Weights of a small mixture-of-experts language model, trained from scratch on English Wikipedia: width 128.
Below are experts of layer 6 (counted from 0) of a mixture-of-experts language model. Rows are named router (the router's row for the expert), up (a neuron's input weights, with its number), down (a neuron's output weights, with its number) and show model dimensions 0-127. Each number is 500 + 50 x the weight over its row's rms, rounded and kept within 0 to 999. Numbers have three digits each.
Before each expert's rows: a language model's description of what the expert responds to. This comes from a sample of Wikipedia text that the model never trained on.

# expert 39
It responds to: American sports team places
router:406465468498521460502429430548516581478423374523462497486520522446492595523482472495534543492509518486445493621463461521435523500432586516501564622590440468466407543496596476473490524478515530403489529419454489441624499523489484465566585465510562548511529462500466410540480497488543509530496558486493497444537580532436538553570441523523481517549508605441436557517468484417433493502558
up1:518404522508550479539502466555453541515584457482495436465533484565450538503441554471512581408416533589463470492525536462446514519555501479498500527517493535496433515402488497569452596461557605495476464515509477501478465544506422557468539504548502393543438579478458369441542465510504384570447563524563501491593493482418465546464446445445484531452382484457540492432559503502384491513537
down1:559484507519457552471546485524489472540482516567561456501577521404525533560572522414570495500574492456468475519454552505507345500526447492479531634483514439466537549421540523463473497473590496513548455485556500557505508503491594501556490441507448471521475493490476480524475516572559427548607508606572614611465373430536450548474495559491583478458455499475580502501534436482529501493431
up2:480542533511519441416440461461572489541395530569590513470536503490489587523516547471405529644572505515491485574514421544524491517459551418490504528543521481470363590499489461507450556541476465499566577475516494532499462473474538513558564462545503560477575384553478507503502426439502445499469543455498488546391471439553486491594523413422513531522439542566487609496561547540475520522523
down2:449477559486613415479571593501451540505592530443492471483523500620496523512508410535510500456613482485527495453387608556513347477511523535526458465468508485534601440470544527533511499516516578475535477601512575480460570553520520454558508478481476472546561435543424494458442524521402553405512422460536467469523525463501462467443499559535527480463486449592505514432540466520497443458514
up3:398523533511459506532446398495510536510442476552438544454484465444311583570551447487471505503434526542485450584506513477484556497571436553435550558477466483554528531413546491470460477580441536586536494455455451490591515466451516497527541573488493532546491439483441442489548500539420592540569510504538454472463454472510582521568483409549468500505513514407463554411438518456546568456524
down3:481518552419483498559488460472502503572562518510442453498578557516455516455511584524359458496600463467506454497505550471455513515627548457524493491497538552523474424513441461503423487522427502559434468512558476531642534454388422457547498477378556567557545536507513563544527461556544536478523579489580559522385527536512563552507520454456515518466474476438516479509577527550562457490571
up4:553533558530593571476371472522442492512544445582484454552421503552537546507434584509548536485557394449467487568544451466423552547513469514456463485532509398493521531495552547587484511484520510436483452480431479479609456482512475546437523485566427453523514557494477442408617508512540527583496511558495510461509475540458479481553428549551529473492527599473406590493409507459498593453536
down4:448478489557467447543595513409501575550462421534466469548525458498423436407527571556496474503506496475523506492395470446555546469497494507574497553439485483447455511501564473544526532521455494535476470476589522501531555530598499451509599481506594551518478489480528505539526434507565659505409494449521458558452535429434576640450567530547528515527481435476435525401556509431446535488490
up5:464499455491503393527486425492445633504454499395462558524514471503515539479508502536488488457416381490423460529485386464541440535542574368392530623539456442468408551440508540543483531447567537409541451510581484477551443515537543474504523502516510569508499460570453485472465466403543556572456479498451496472483531539476549527473464540518535505533441538479494476442532474400451560529495
down5:541471485464458451475523527454490466476579537559453465417490485608526470469550457467572516393533432614571457502512518456543588462437403486486523582507580448572410524536429557507500595509509517448516519520517494470517514463508508466603447479464447509602620415505485479545437416497413457500485476470484477476554527506533491485495471518544538583437581547531443578508562541464455434580453
up6:420462536549465491529505468566573476485437534569517430454473480408560559538572458442538531521482546465482486545446519563553625454457558528553529647516428450457476494499593418546546508488492524363459522477441505522514528594407486473559534426513495528478481436443438430500519569406554560513436481490453502570544435539467518482487509467498617508439559549525515511505496467469437486499557
down6:499480464505459541510501496412436474577576493411455449491538444503567493597472547541509463621515531511483481489521523486478524533455516503465560544390559517504459480537482485437528459417427513520408498483535536465536482424467484458460558520520496575442470510457518554441608369552497512407428536523552568542476463528480541512457479537594414501642555437474434481452545588599535498484482
up7:567472481409538527515468447564461580507558421486471510465565540507549424442489483468559461416482535519453486554546480531481431475461571608484530519565426494490472550504530526505506485505476525416410454462587481366617579459525515486567529500607490523544561534497483407433550549509571548450497498466587518485510585552466504520447479516458451547532550563474538572439472535445462589411534
down7:587391526478495521468561526439532546508578499392481528560523573580559410608452522513486474475527568506595570551486510474552545452462558457399548569541500529445501557531511468528505472477510520545444444486542490520516471551490500481566541444438552471586558525478524522516500563409507498444461537492460467579502541359456475511500515511431396417534443448496542423519531525567520397450443
up8:448484480574579462541421405549595549468480455508510452459561498449539525516478561513551452477534555512406513488491501513461504419568561541466550558604470467493432486488485549458550497545506461530488526444548480454529501471457515444533457519542592464478464539428452400477450522632483536403528506520478504513487599573513500499565540625407444404497496553520520513514508387490417446593490
down8:514502535506447486460589530555445467407542534416450436469587487550465429561489551500453504453475577525451429451468447412496495429592528521548504583620541487458504430536556535552471534490539484455524544502530526476583451520459545490531538535525569471506524627445442479450446509627513531481534494423477526484425489553535541570527510524446499579491481439446517492501539483433483328514476
up9:430553571513517383476480401502508540502341521613448533483369469480574545555541452530521515525469495508436500534480460552553524550510478459519548528549403452561469519467611528511562463446446505379607547486464498528486554483455525572529485532471504564468505501462473454512552449482538575511498483425495439498534599483516488501561491514492484498561537607420481519478454572517468572432509
down9:519473471411475472471454579510494567534475457504514560511556535470632429576516551436530341538436501578452495507511568536458498485531527572439428460548505555436591441453587451515433566546569547416462516448537503473422471518444525528600529483483530486578396536466461530435572554469547481504501536479554503592556522480513429527488525451559486541469557476486541482518553493482592523448475
up10:466449459452513462400474475504485550438522591458525532433453481508506484508543511507511554501560420512454476549517563505451396589440447511482572528435489534517429615455546474520499537502573501530471539562435506460539510565518436524491542501481501503426462455547574340530513505464594487471513571456480522513525463534535524478549484555594410515542449592411457520500347470486443601486509
down10:544494506538497564412519463471427507451518510456412452627407480524487486457488487553482509504493503514513404484475476455446551553518428498442468511567518535459471543559466500474529497510475583383541478660368464534467531403476469488453613474438537487424378538453503502507503523527522501405499525561511494464550575546446558441448517499542516529476459502550500514509481620487603528501530
up11:449482508535513492548483420408463613513485497530497393546508496486541515438489416421513604447493459451450472530550462512479476481526631353509544562510524561448474589511588507558552616519631494461545571476443505520531548492476483543569546465534525470535484414507412460484497503517511466527521543505467436478568507502478526479521462439477460546493469566461410601510498483485454590510423
down11:643502434347507526537547436438423482514467512475583455469526442478532444441471460435436490431482528522534447553618492484430490493475468490431526396479424449479466517470415533397479477514478588478528575518576534435462527497420519504580567443604537411507495583460597500514490479545543479515517493504518480475429520500553534506507426506505515568494442537577526497544521502544474498562539
up12:560550509551456447480484433436527523508532428321544472455458611504455559479456529500576477499499584528389463531517406511430516436559509494596510528527509532482470532414548523533492549514479525383491580531506626465627534461483470526601509529449483537453440498490513470504508432453554574560538435452463478573523540490556518456459484487557491515542468554455458561525482477455527515442526
down12:492456395574460467464474522538464447551412579458426440491496428541560451504561531496367440460499551555501563447491494465473530517568537432451586553571526571499448462398493431545465457514392461453449508510525491543504470467508522487544521448518542418497536444580477472558547517502531545516513462465510466458540402507542536542545566414409432582550433529436470479494435428413552484535497
up13:510516511482509422443464373492503540454466440516489559525484513468406493521443500475548571502540465483448560573479454597429526492492573440494529625493493438406459514534513507520403483532564421408538515489461468423554427580467493471576443515529516562481515413505535407547443497437556508529469496507538472459490526435494488514618490424402499455521388527540518473455567550405456505460488
down13:422450611523533489504554555437510464491558489537500539557586535414457475521538514488410357465436519472572565545579422489443490561496550450521462590520528640437421483541469497477489453460558505455593436443439508549534560553470493496464446476439550430512467446493538443458408445495484414536494518497521537479510602468439553515444600484440475520452474514536482502504527494501422519490452
up14:475504463532387424485423497530560505532431541499458607410513599464504504493539504568508584461491523480445481461478583490471513612468474455489485490559437366426476501436528470424519494540465476525464589491480411393472491598453571449518465504492511524436532556534483496506387464434486447508517463494568483462526564414464481482510434514511508496550486587506531624490448474420458558534531
down14:458461547459396446543543504436574458508557530483480491436499584523527504503485585509416497519500448473469511356486543533506454538545489485554542559535460527560499502549544503506553490503502555496566565471479452411498453514480482444427472457444545514526488468468452565521459350609474434508439507427555528493499547476493481490493456545377524539448474592574537481451462627461536455525637
up15:478446454577603454563487420526522511526466502464505568434493512492442468500488613437457608402497464526485493455505513476462523515492550443460510608568498478472508573493521652497483539491562501372468543517440529575544523580464413545602579489523487432532489438470514437487500586514521508504426585564505475552499482517533439450572502482551532567518524494506547473497542488443498591397517
down15:653550500467427484478459505616534576494414642508473507476518413487475478477535487507443504549545511538459484480523537486558475550538471517533527466533564553424426550469502542485530465500596486551453438415475493478418456385441503482513471504493471500420527481550547439462438504507491515471399481584489562487565548543457511462490603435407374477492571536517535535531492482497482453437573
up16:421465513465473482378460426532410460505450475467463496592482477527557541478538494520484585487523520544507456482543425551550523524529506392544430602461485349446511566510471480447454496492440507436491570470546541478523404469440589563497472526510494506509459492537446423453494380451461450527527480483538537462378454459412477579480521632480521530523410484473484544456502449525460526478512
down16:577489514474397606536439442452521485530455466463533466465531535499527495504481529406486450452426530568510432552502468588541513582523529528540539520446458425510573555485477486521544452460460401489527500530541499512539384469472538550496512493483496476507521380550516543485583487586509560504535528563544573359463435511475495519431426600509546485632506418413477519585554459549520495531528
up17:536491552488532435494568481527487489545465468496512482526623470419506524453514461489517538460491634494457505466394485518491451494450555498495494516573510392577484501473424513441426547405545503557491516522513447554454550480495480460470641541565503457468512438448429511458519398537478522488553558447566452560464492459458521504478517408421571491530473569501467552506593361505559495505622
down17:525485516534584458504513408493591568419488598450503464466538561515493514528532446582449509539541469575435545469546369457422485579491512487455466496587497478544488485578457468575509530511481566384562475476381592503519448517495418443442462487553456574438495486403572537500537472525470576484476545476487508526481536488468533490545522453500463437585489566515485423496440528553535389500567

# expert 9
It responds to: Mid-word technical stems
router:449547556450520494659475469450463549531465462492472517482488553439548521475520504582536545599464582485487551514548432550491472449423511435486535502619493491457494536431549497486474543531474512464505543480489535500541572560559484538378460537535506555473599519565472476457558422469517547496474457517294456470535495430476494494525417469595498474537439501430454532541513463535480598472508
up0:539482427535603488445442338376482515558495435523474517443507515570517552499536539536551515551468524548446496525483502429511491479459483481503557500434436487536457463438509479488503522427468547401500619421462530421579551554478508585493509554619512582495523422527409395452489480411494551527469551512490509514501425514500542527495515542535529470563466505530500541448359466474497557476487
down0:492455559511500479605502551523511560569448513517506532436520511400487525522554580429472501585524495515556469483501528503568470585452510520515522593396615536502498552477503507485469510489518518554566548529481612570529464596552459425561644561578468543494607487441559440486469444460520436556536453519523486482536505493576506468502443525554409488576537401477502440524520592527528494452459
up1:475587503526492382611429438483450445500555441488523498420531524531451494479495594511497615525489516502535573544499461567491478373415510463498512499486478521536475492402507602590390544572458567503543541535398537453566498473448494526497496468572483465486530560576484393492508460466492515492465516495488454513597487547525568457564525577516529506552453454454510583536513507603428550479497
down1:491468520509535474531470541478486427608537452611584549526501542507521520501584578437432474564463525491529548481392508548533531445529515477380435440476508594516570451519484504446536427483513520414568486473585487397499475366497532479498534447493505532502475582472436444575505538382508511545486496469568499495469451528480455493494526396452420536407474495457546544622522485526510553499515
up2:381527560468526472530478521448428537471598405496558536468490442468522448494577572584462491495470543522408571531520470582462535483503522437550458527492452522517508533487561450553460543484488540454453542534513424471572520556564522597469577573536462448457522546639467495442462573391579494464463607505414462514568437479463474472474497519532572534534458580539463597464467471475476510481488
down2:483557549477463469519493451464444518530468549452395539518523564461527458407538562506507523516433474511560481531639431561477519563421499392563423423449532475551483427511555519543648533420493521429483507489433469428468476517511532528537428489504550469502537470612517614433466459481504518432528504534567521545435543494532493463533482587513424579508489483475500483498463601483517491387495
up3:478534422567560495439511465464546542389429588480600502500473648580558480448476458471475507535518528526498528532477453547500427408445542504417541493533481454575492483525468410501547478489440499541448562553471479427563502586488553524555532532554480413512460592551409483500489538401591586496546507527515471419512486496483454513523425527489569498527509463492493508456453506496457544365572
down3:559521549534531526474490478459512509411452543473487550493459516504545459568531539556580412438483390539497443456527541425619525425541415459541401442456522465498481464441354447456495568543486607468434491526433398349506457456456512567500513528528444517542548420481482443463442492456460468522444502465522479442502607475461525469498487481431534471486468489445549455485452493508549473471552
up4:461535447536547447558429363496497567550458406554465569405463571478448524573524425498522499553445559524405465530474497529499525436500526446395554527463447372528454493451515507511479525458514545497598570486543494501478535488575509547525565504552553474440476478471406424433488477464534541522515510519598465524514449512484492523557487444574513507597456576448475611484389494531486511460544
down4:464520505514521531455504434479457525481448334420494529505513487539410540576567490498541415469539464537535514588520451574548524484521498450529520512497378584432501484551527555489492475464529512503402497623582494473472572451478533498519536503441525409526524645472433509514546458558467481447488574496503506538463393511414523487540474531405462498382542476499482500498537528475466595429515
up5:445451511520510560561448472478425575399493474428489541570486504452505534496481534546509503517461518528479534507501429576459393518546515479463580438453459493480422441452574459461403545382417385459514553547496456440558620500528455591473534555624483516453557487527467439559484479413501551423516534601544448418526506463517475492518474522513507434479495548483489611534494470497529544529522
down5:517488428559402532471558499399472437479559406380412492525443441501510564542524538428510512531503600582461482575432446541498502547514504514468552409479515465424588519456420498595484482531453462461498562582493438524479503414474483546518496568564510478522434515463510475566500437550491459525504520525460384383560436496478498395505430455504564524450465546500492469574506482561503509476448
up6:493510547512505601569422484484478528521464554446459636429530533453518504477482546574563578621483489457468460551514486496501418462561490490572558498618545430468551549462483459402525454480565552521578571415425489459511448519509581499535513503556506517467506413538418501482557529481572504470495436364403570423509414545485513542543489471563499494464531532544534548449447480482492486490512
down6:633504474590488492459463533449456533480510440509437402491497434559464489461470554515576564428466435482488462368449553458604513582481496475489558527495549566488440566501492516460466554385432391531444564582505435464507454467464573588553482512504543525500513428516442424513492575487516503450427477515582461461490483490512481439459532545557469554577479546473521475497426552495440414516521
up7:472504457519506524559434410541568485509475507503466436489477509529521464401421516486618553509408534513434579472560533523452527437486462449553568491566494474491491478459510541474599553536466552498510490441504524459454449534563439537443429548552541532577615504571453491384491512365563532464556569440475505472521547473491482456524459556519489516432447470478452494495558392563515472361538
down7:408512542565464458528410463466516508444434370450420432476525479527443499535430602514590444581442537509541529510467530509441554537485475492492563455432472590480559594528611466524497554543455516541466442515462407435478492495534416480495479507495448498475503509524482451507569513461415434478505523560399487468492571563448425444560602556487567562536524475475446513531511581535524485448567
up8:500590511521515437517426423488542499552438514489633507451493548578515513430487447459538552568444507538471524514562443526501426404479529532400559499495460387507467534431531502572478505466549556452514509487459537536528545550515496548498464524656589518524521448451435384461485547421549495514517569545545643534563540469458507482578502457533494478537509535462497604497425470508461518465477
down8:459475496511434440469572585505448561470470402531451462488462439493509561413550455515624445462573564520541526441462529512554483455611431507540460523543492449484473487537523530517598508491563442519460477500492547376529606543539387458497472550486506529526489477481541502496477529489522420547436485592450503557376526508465584466504532591445530472400399505419513517530531449515528461508540
up9:546539367517501553544474394405539492432537464537492594448535527540488587480639474555471539443431495457500472424496572497425541459545552463484588470597519452542479478390425429470450527504464507485484557541459436475591509597523462468558497492529559447518529467449416498588494464490504525508522531583507480442485481412507415522493470530499496495570476522488567540414557539535534466460518
down9:505515509483441484641414440445480378493457501522478536528581580492498417476509516451524527473498448491432484501447481462481460495493493446524455597485506568508548504505489527435473491554599578470441427438429502517598468502541453509554547521498578546491561495483523503468385497467505341572520546498536514423419414450491464480489523575545545500435514525611521405460555514474513500418510
up10:502485505460566601636546505542463507470466475446493474538481537414506489475455423514484584529509549461436526559507510610517457409490524439570583482601564423464469499486536434475482609479481596550466523461488525486546571453514514511470461518606500540468540522580489438559438430501559598490483403539450430502468457506464526536499579462567543482564534521524443555463418433455471536540549
down10:406499535413538481526489484410551520425580514614564596452466518411489489490520522500463484490537463522531570569477474437564497437425527509541544483483500513495524559524507467518521539522494519555529446559476525513542477386411415397428505371505436488462487568505523477485561421517485466482517521509427473397545545512434561506499471422496584487558445556466468546404501482403472578517577
up11:548497541495521451470463480453541528520489496553476577431540506510590521494537514582485498499425542409430478501519410517502438382594459452511508529499432529504485448430560450433512577518606623486463589560439534554625456523502512451525443512550444474485517441641464531521476386448453582431459485465464432511529530556456439597512563524493490515516464521465482524486522537535559485464496
down11:622474479458470561524559441532617438516575467412490550499471549421536442516446516544424484531593527593467488527482556623517441488519482517545487457528487474511551511537494497467517486504470541554445570512463513494497322521532502523516484467453419522515443464480535528446501546621415529611507448517523485569471501520503406526530506558495511518484470510427581480618467579545491542458472
up12:479570532549604465519376416483489510512381478558521457517571556549475470440548416521546573520518511440430543478538500471505504480546548503484598527457521482583514553493565478434471561477539510519488466435449495443519526481457571564514471496672574505456492495550385435617481527414498506501484563491554548576498478429440473514527536541548513528492443541517459570518488452502481523419571
down12:496537461545377444609479428484492509503468396520491518422431535506489523451436509621487547449547491520531429571541560492505495533522524491515453415484492406469493522556573514472430473419408532508495476456451527530511469472499545482562528532457497525548489482432423486482538434505455496362435485665446476561495488605503487450510478432525404538452496505509458501522534457494441581481584
up13:491639481502567585471471424543479490489550416406466536471576485490472582563573500422515545424433644465421500547481564576442528449484515472442549460423501526437436488453601513547451445505517499517550560490547468545529497524548485532553538482520566511514528472531442480552535476502557585522523510562490487520551448452453456478509462490591472534592586582455542560481529523497459539408558
down13:522459461464479471495416433529516532471470423547489496471487498512445459469506473436410570506459513577556401528469492405522531569515547426559494368427527533491527478575592469455471475459467562515570472442509445475504508505453520535471460474513534496505547543508549417435432441442422498469479442463483429572562547544478608489442474329472438412568468545475531486522482517480475484569595
up14:454515439465562502497406547471503613524513509534481564468454479445393470481557552481500471458496547436467497505505512523466474486485450533453548524457538463417543515499586555479547566537527459546573613507519503544582534516521541575462531491578532518538425528488440530508655512522524596501578552525500524436528529477449423516450519512470503450626510588517491528428570561608403546477584
down14:450542498495435482484546567559618512549467642582542483502520542515434464439487549428481518492612525476492545515529471375562480460514570471497461568445458521456539465552486439467520553562510541474507588476496490562471476461578534493465439461490461516567429526445475410534478433559537459507484503565501427556418644506453538480444476518476501499518575460486473408472611492478430434463508
up15:515547500559558489547454422497461534496449525500558486428579642463471415531537522528541579527548538437414572525502521494500400515575527438422564516448482413519484520503483445518458608478546545485517508510442513522581502514530537469510448529636529595457477447515441490468532470474489615457510482593578523496559461469482423617498505478519547490464438497474459471434413512472443487419527
down15:518530499491450511496500438621518514503428487569494480472565389589537509496548511529548511496525525596512496508539570455508448503483473522522473467647475479455547530501502540476481447565594480530347472502464444570436486443500466463499417506494427563608420455497537408442509573587478539512518421472511581552454419449422561502496452589530508524471523561519513473478473503463510603555512
up16:627524540579465463547482466492475532528383560461475561488508503480537520462599469607483595504417500455416525489557504495544556516489535431476512413462521473528556526471577468442446545556574439627558553522546512491568492559485472555532449594513635583443575475535539429555449489512538573461528498523488462498459454432463507451534556417501482489563488532485530505542453437500436505475504
down16:475508459511462490604530542499545500578535492535477444481495556603559599491468581514424594493487551397532498571495557578473434492554540539440494561525523500425550510547514497567468498471561529515450443474498379491467576528579490529581529507503531480503500521458432567528502460556533562497500532326569390468589457457433513449501504475475521538568577570504544593520495463541484487508521

# expert 35
It responds to: Mid-word fragments
router:449585485437520455595468485430375520485456448523537541461610527420460535601522478527530517431473534396483530512535484591529473461409548457465526521527481472476458460511554482521414524496362522491553517484466533553506518583514516527370494558550525489495503605535477483421481464464512525516464447555494523530507473450515451535557462461558525407538464522487464548644468437535471509460592
up3:391515449436522505477412536444470515497459484535517526488608513429398502463511493465567595485503476396575498533443396606483540479533559462450479502567523401525538532482490484531489626478541502472578527458510505455448558523454500517447505540552568403521519554509483506514579459421436550535472549505482528491414471387482481515562600484512571473462439481501484571514438527575413464489539
down3:545425418484408560591463545439523458476547503441435467575535436568503480479409543403526420441512461429569498449510546443430558525453548383546479478478423492471570440505390502500420501517452480530546550479506533455478518493540555482435441578520563495566500459492464476446535522387470445547491463496472460526488552549516429468478478518544560520465488536521423598431574499548470400520493
up4:485479515519575385521528483462502466586475446554541564401559508466500455484502500526475544472519510470412499510478491519512413425521470462467548456493375482473416545587559462434467574416445475583577483449430487557420481523547482477498506589607535571570506458466538485511480521472536554449469575495435500424508470500456511474464570431517519523518381524464382504566398504473468464474430
down4:499542580550568546484436449451475460473510412445456514491523456403581508530496556560504497551521555478510488449614548522591527620510462556491538547523609566502435419531539502463565575464498485549573424537496557442459478546514591505523474490438468486452515498454547481543454587396441491488499550490490463430468502623503540552550548405562468463521514464573480524507433593523542561519497
up5:510492491523594501488403403416519563518453444460498462467493482515398490460481497533538606540476499397390551534532522588450475560485522444383529597459386466511463546512482476467464561524523502562544577397492516536566566483503495572438512519590502601503511525441363478487519448472524579518474583545480572517533523527535492490536492447556477527491452519553564526453469502522466494526436
down5:558562494358509457424513556480515487517479414482457452478429393412472436508431484500541482556505626543564479445593454474504556585500456450536468484409538556513497504520440519533502506425611493477533481535524502423514534436536514566561547540504443502611490546521394471515506505512480473519490390501482448501494462448526488455561507549530405577463399451421471505477515541571496517457543
up6:442545520502615436558362392500520483473534485498425554503550464489509493483558486559520522500515541507426489521508478442452469419438538475439523533496493449520456556430551539472538487529498605389498584439487546611523617534473530552479537532631460550454558435520443398477504493409545550556446521539572539525491418487419500490460494475545538495405511502505436552502487475487470522549526
down6:431548433403593466598564545500545543447512468459466504531485428547465590533465521416561439511497580572479597511492570533545505499526410464516468479569511516404536415483503599506529520517507459432462499498555521572446519530503474425492466541533526503411507508575490449531450583538485503596499576501498480428465494464468469475549431446571447480406566460595515395491471496492493518479606
up7:455432466532504422529375520495502511568491483543526553480548514447442520540543448514502510561586513486407508522512601421445449429400441470604558480573480455540514537476449478524519570528500455468527466435456540510531473531479591419537529412516508506539549518476505509486490432485454518492571504583423533478512588505518342456574513476517448547589519515401513494513486460483485596397555
down7:452577484585549550465495528450565430595453511515493494530424558481499457422538594424551603495540463535433532515435461440460545477560527398478555504528513567448498454563513457572529501591475432491389551546547494457646463544499554523447520540541461432521536413427539483563433516551433486473524494478514570523543421605493467536453538498508551453552496536519579502525450469462495519504490
up8:552507451469547533562396414518479598529435438494440627547552555561502473446581502519595552525477508519463578459554491537451417410531557488424528550492424462561511491470498508483510493421502520490505514555443523491569500513471559584494427525607531596548498474554442444496497455416538537525483472507447455502581463478440457473550521462502451529564580549487492602516372468505464530471454
down8:497584536572503463593427465520580570505632577558555507467590528498455522453533503480533441480539465462396530469503543387530460519481517505543510505551470548521580508486481482535457461510495452467521338522527579497582521540541449540529545581496465472557524445509498499457427506480452461468511420515444466567545520603527479538506458423542548576532460375495467448542457512497568529431440
up9:487492526458583461520371430465614510610540445519486514565437541484523541473508457497525580580486488474438566468438442512549427344488502540459567581551425440531495472548546542474435525528526520418574556507498491522525564504558465513495495534623486490505475526538387419429501512371528524441450514493544508481537466469509482539468472439508513513509481458412450500443433467538518513431514
down9:507472514529557501546473451525465548505545479499557447505446522595551566490503499548510442564462453569430442417502408529527401498468423473471444460477498586407492566385486468565528439514523558533469518523429492537477522513461525560518409513512412520520508444500528461463565413560428422449516485545495449526535502518414583592485449493526467466444451490566618485590588470524438425485574
up10:475540464445481440499459495555413516442485529497541538475522564467520495465559407608535436440493342501449476513559522480514534553487537530388551524461456428493420503448544417602504579503539565450551541513487414508471564542449442415532498553568554633560514411499488437476461481494563580507483462523441471549524536453550439511490438520579427466517458516519443560515502505511502462433531
down10:490459516440507509520460503480426591419479573497580536491480517391512504458450527555473546556448531505495562494512521457442438544516495483527548471563467539476540500485548438455525604448448532512521555511522613487524487543533662485539458419502532499650554495511550452457438464445563551482552518550511514421545492529575497480607531542496569423475538418504607537486481417514569497539423
up11:438489411458492447517497522535419535569445514467506498529537524467458515544522410502564506398504509462497515473474537580517561449440536470420601498436493421524547482533542442510469509441474485543511470435488532590524511529587546506446516525576551558484465605569364519443616410526491575457474511568542543602540449473460502445481522432599535466475483526537474552526450499497452503393578
down11:555553589484492482477519577394393524479556452507564507453487546377540517484513479494528598551432399578643516454552479527445507520519530515412524515518477547414471464466474458480537439495543553440455551537552507489484518485486402577523506480518454536396554511528527436589447478471476478515487429468482563485446495488559519505522565521556571597477490417442447544528544573501453534406501
up12:472511423584491492489375515531544541619483489590499461521594490630539493558563546594513525524566576414473484444534375538546430491499404489433511591550478421474425487461553460496457547478493538518499441502498464544491505557444506502550503516543496464499557559495499387512505459390479508512483493542485529527520491521552497495508466413485568628518478563545624509513505528497525514457505
down12:464447488460452377535433582558592535458452458580544525480471519539508438548447476440479503586493512595505454541467510400605571419567547474513484467496545421459492429464462545437483565528481515522442525504504559530492593499472446467533520432606408490481570480427507461455465519584419549538525560428526505479515532476488578546451531474529528600505435536519525395479561475438509453487518
up13:414573519582568573544535447471415503533458489558408496381440542535495547496485475530591514561545506494425468535594534540481493518516515425357575494517505500568422412532499462520484456589549463468508520409445557487555469497470491530450554504564500403568490503555472531447529458555477468499508431520539529541513448425538440472549583463535535481590513565520547503512494619511438495507557
down13:508475508531481522592568476498439603488442460555434462529511513522478478593531502558500471447464516480525539560572463562591552538487533498415485532461632526489468497532532431460408448588473574580547548424498463520506532498516550410476541489551532481521423517549468472523552448557553518390627544478440470489528567512526475557501338455482450542446547519568504488484397501473516468510477
up14:492522594536482495600485494480450514460519457467472482452507536509482501491609570480468608509425512459459538475417522513417418506426610458463489490520441507436426456524503557549446508469422597503557537427477559492504465557592555482510581528585483546568524487494425400488533482502487527476453513463500505536562512478495529551563522535517522418482492503498515560564438463544469563429696
down14:555444546468477510572561551561464503469461505459467453408534472532485494524511616595495450561503500502538517495507528429527416534588501438538576435464472403402524497502553504461546533487507516517520471523520511390428493478497429576523479461422608555463475541474521460504482452548488393552463515470469432534571359417485554512525511522408534504468449500447538490602552459613438490508493
up15:489545452495558510474490349496570493553503491567478556505498510455491460446597462530503610520456452478432576491469525546497448408481513521429546523491521321503494504469531418424528549514493515447543536430457489495490539564531490538530433563605552514494597472605467424489465435432524527536393497509531564581523491475458442500533529483499433498550515469486502535459469409497457606511540
down15:421543606520481490492432468405533458526463513467487452434555468485474455558499492513568523520564515563519455462561533510529464438563594470409584503495313454523494538514522473471582449522504513516498477546550566506496492523533424582454506523527553398492397448497537496484583538523464543469561488566554459392493522553464482453575554537500501531566511352535472581538480527518491511511445
up16:513558549564441481470396474454494511499389389367556485457490481611513554489603477522522564426513446499483503527549469528467555429452574536493604538601544466531411518514541458518484472495459465423608596529537480473442509520553474510504561513467517473524563569600489448519529440466561459599466517554408527472504475445511503489550542457505465454536533487485495514600531497543509504419508
down16:583479463466474565476552483555457535523469492481446565424493558405514525485565568482499541574537480458495570475510450537476568445475552488462550454470607577531544576493390395549553393456507528427508445488529524471451542566436516487486553443484493491495526480472570486578488455400489546441559519515526545520480364478425482466545422443482500455499528604533482540573580479521450530580432
up17:463547524570502445491482528373493430560515492555481527486541458422493451445433552577480473467396513493423538507474591577585467463504525470496467457473466423521530487482560464508526497505415559518562648560485507473517558493560443557463523460527582482508501544560463520492520438459541520440475462496550514413525469519441458451546575483421454529570424571486469486573444395564478491413398
down17:486463644494486512517463514486429390589506438513463461463497532502535482483416521468465364599538481584526478507524483558484502469546377457581528492433452515475569520473547490592552487470427537494464462465504499481472553528561485525450466451550354516460496442521595507548460527480539511421463470501607434512501527487484509432516457573484460502474565484556537535567476587540404530541446
up18:497569456589533448538477503455533512522462468540462487524575523478503488389513493528451516448564542502445456520590449547514484444488585507462520489533572435425539515500542502509482511580505548442502537603437453598547522563582475471470625490505547456500570432547392516454503412591518524593433465565456546520517408452559520553541492466487543494618451552511420531451544425479486453520554
down18:457522473448555513534493458437471449437486520433420514416518494598470570491535494499460465512468531451530470517491491467495501500470475418490514560558559536614562482590498405517543541419596436489433508533432384528491479456539460544547565462479563471475459444423532538474456532426449498482560483551457468590429468493421581548525572489530421565508528445551517358479620536506519496536509
up19:407501422434469503495436475390483537531479549503450442492543497502460587520506429621485576385493485433509521572485471480486553439451573489386439500531471428537521480530562530547413558559502513523506532470526494564555445554548538502479409494582501539580530475554562472432525492518457528442534485524483595520508421542508495525551411545448445529504601461564471545479431474582539477426437
down19:431426415431485511433474586475536522518530485522499476567517470561478529449532505541475429529457440557542509491489527513501482491428535530519522469506506512455541523490446609573588597526491560585555575500479471509545393447561486468559501485538406472525488554480431506402510507571511529503540474408619514452526412440588564442485465447542497483547532655466563426544497517505547518550423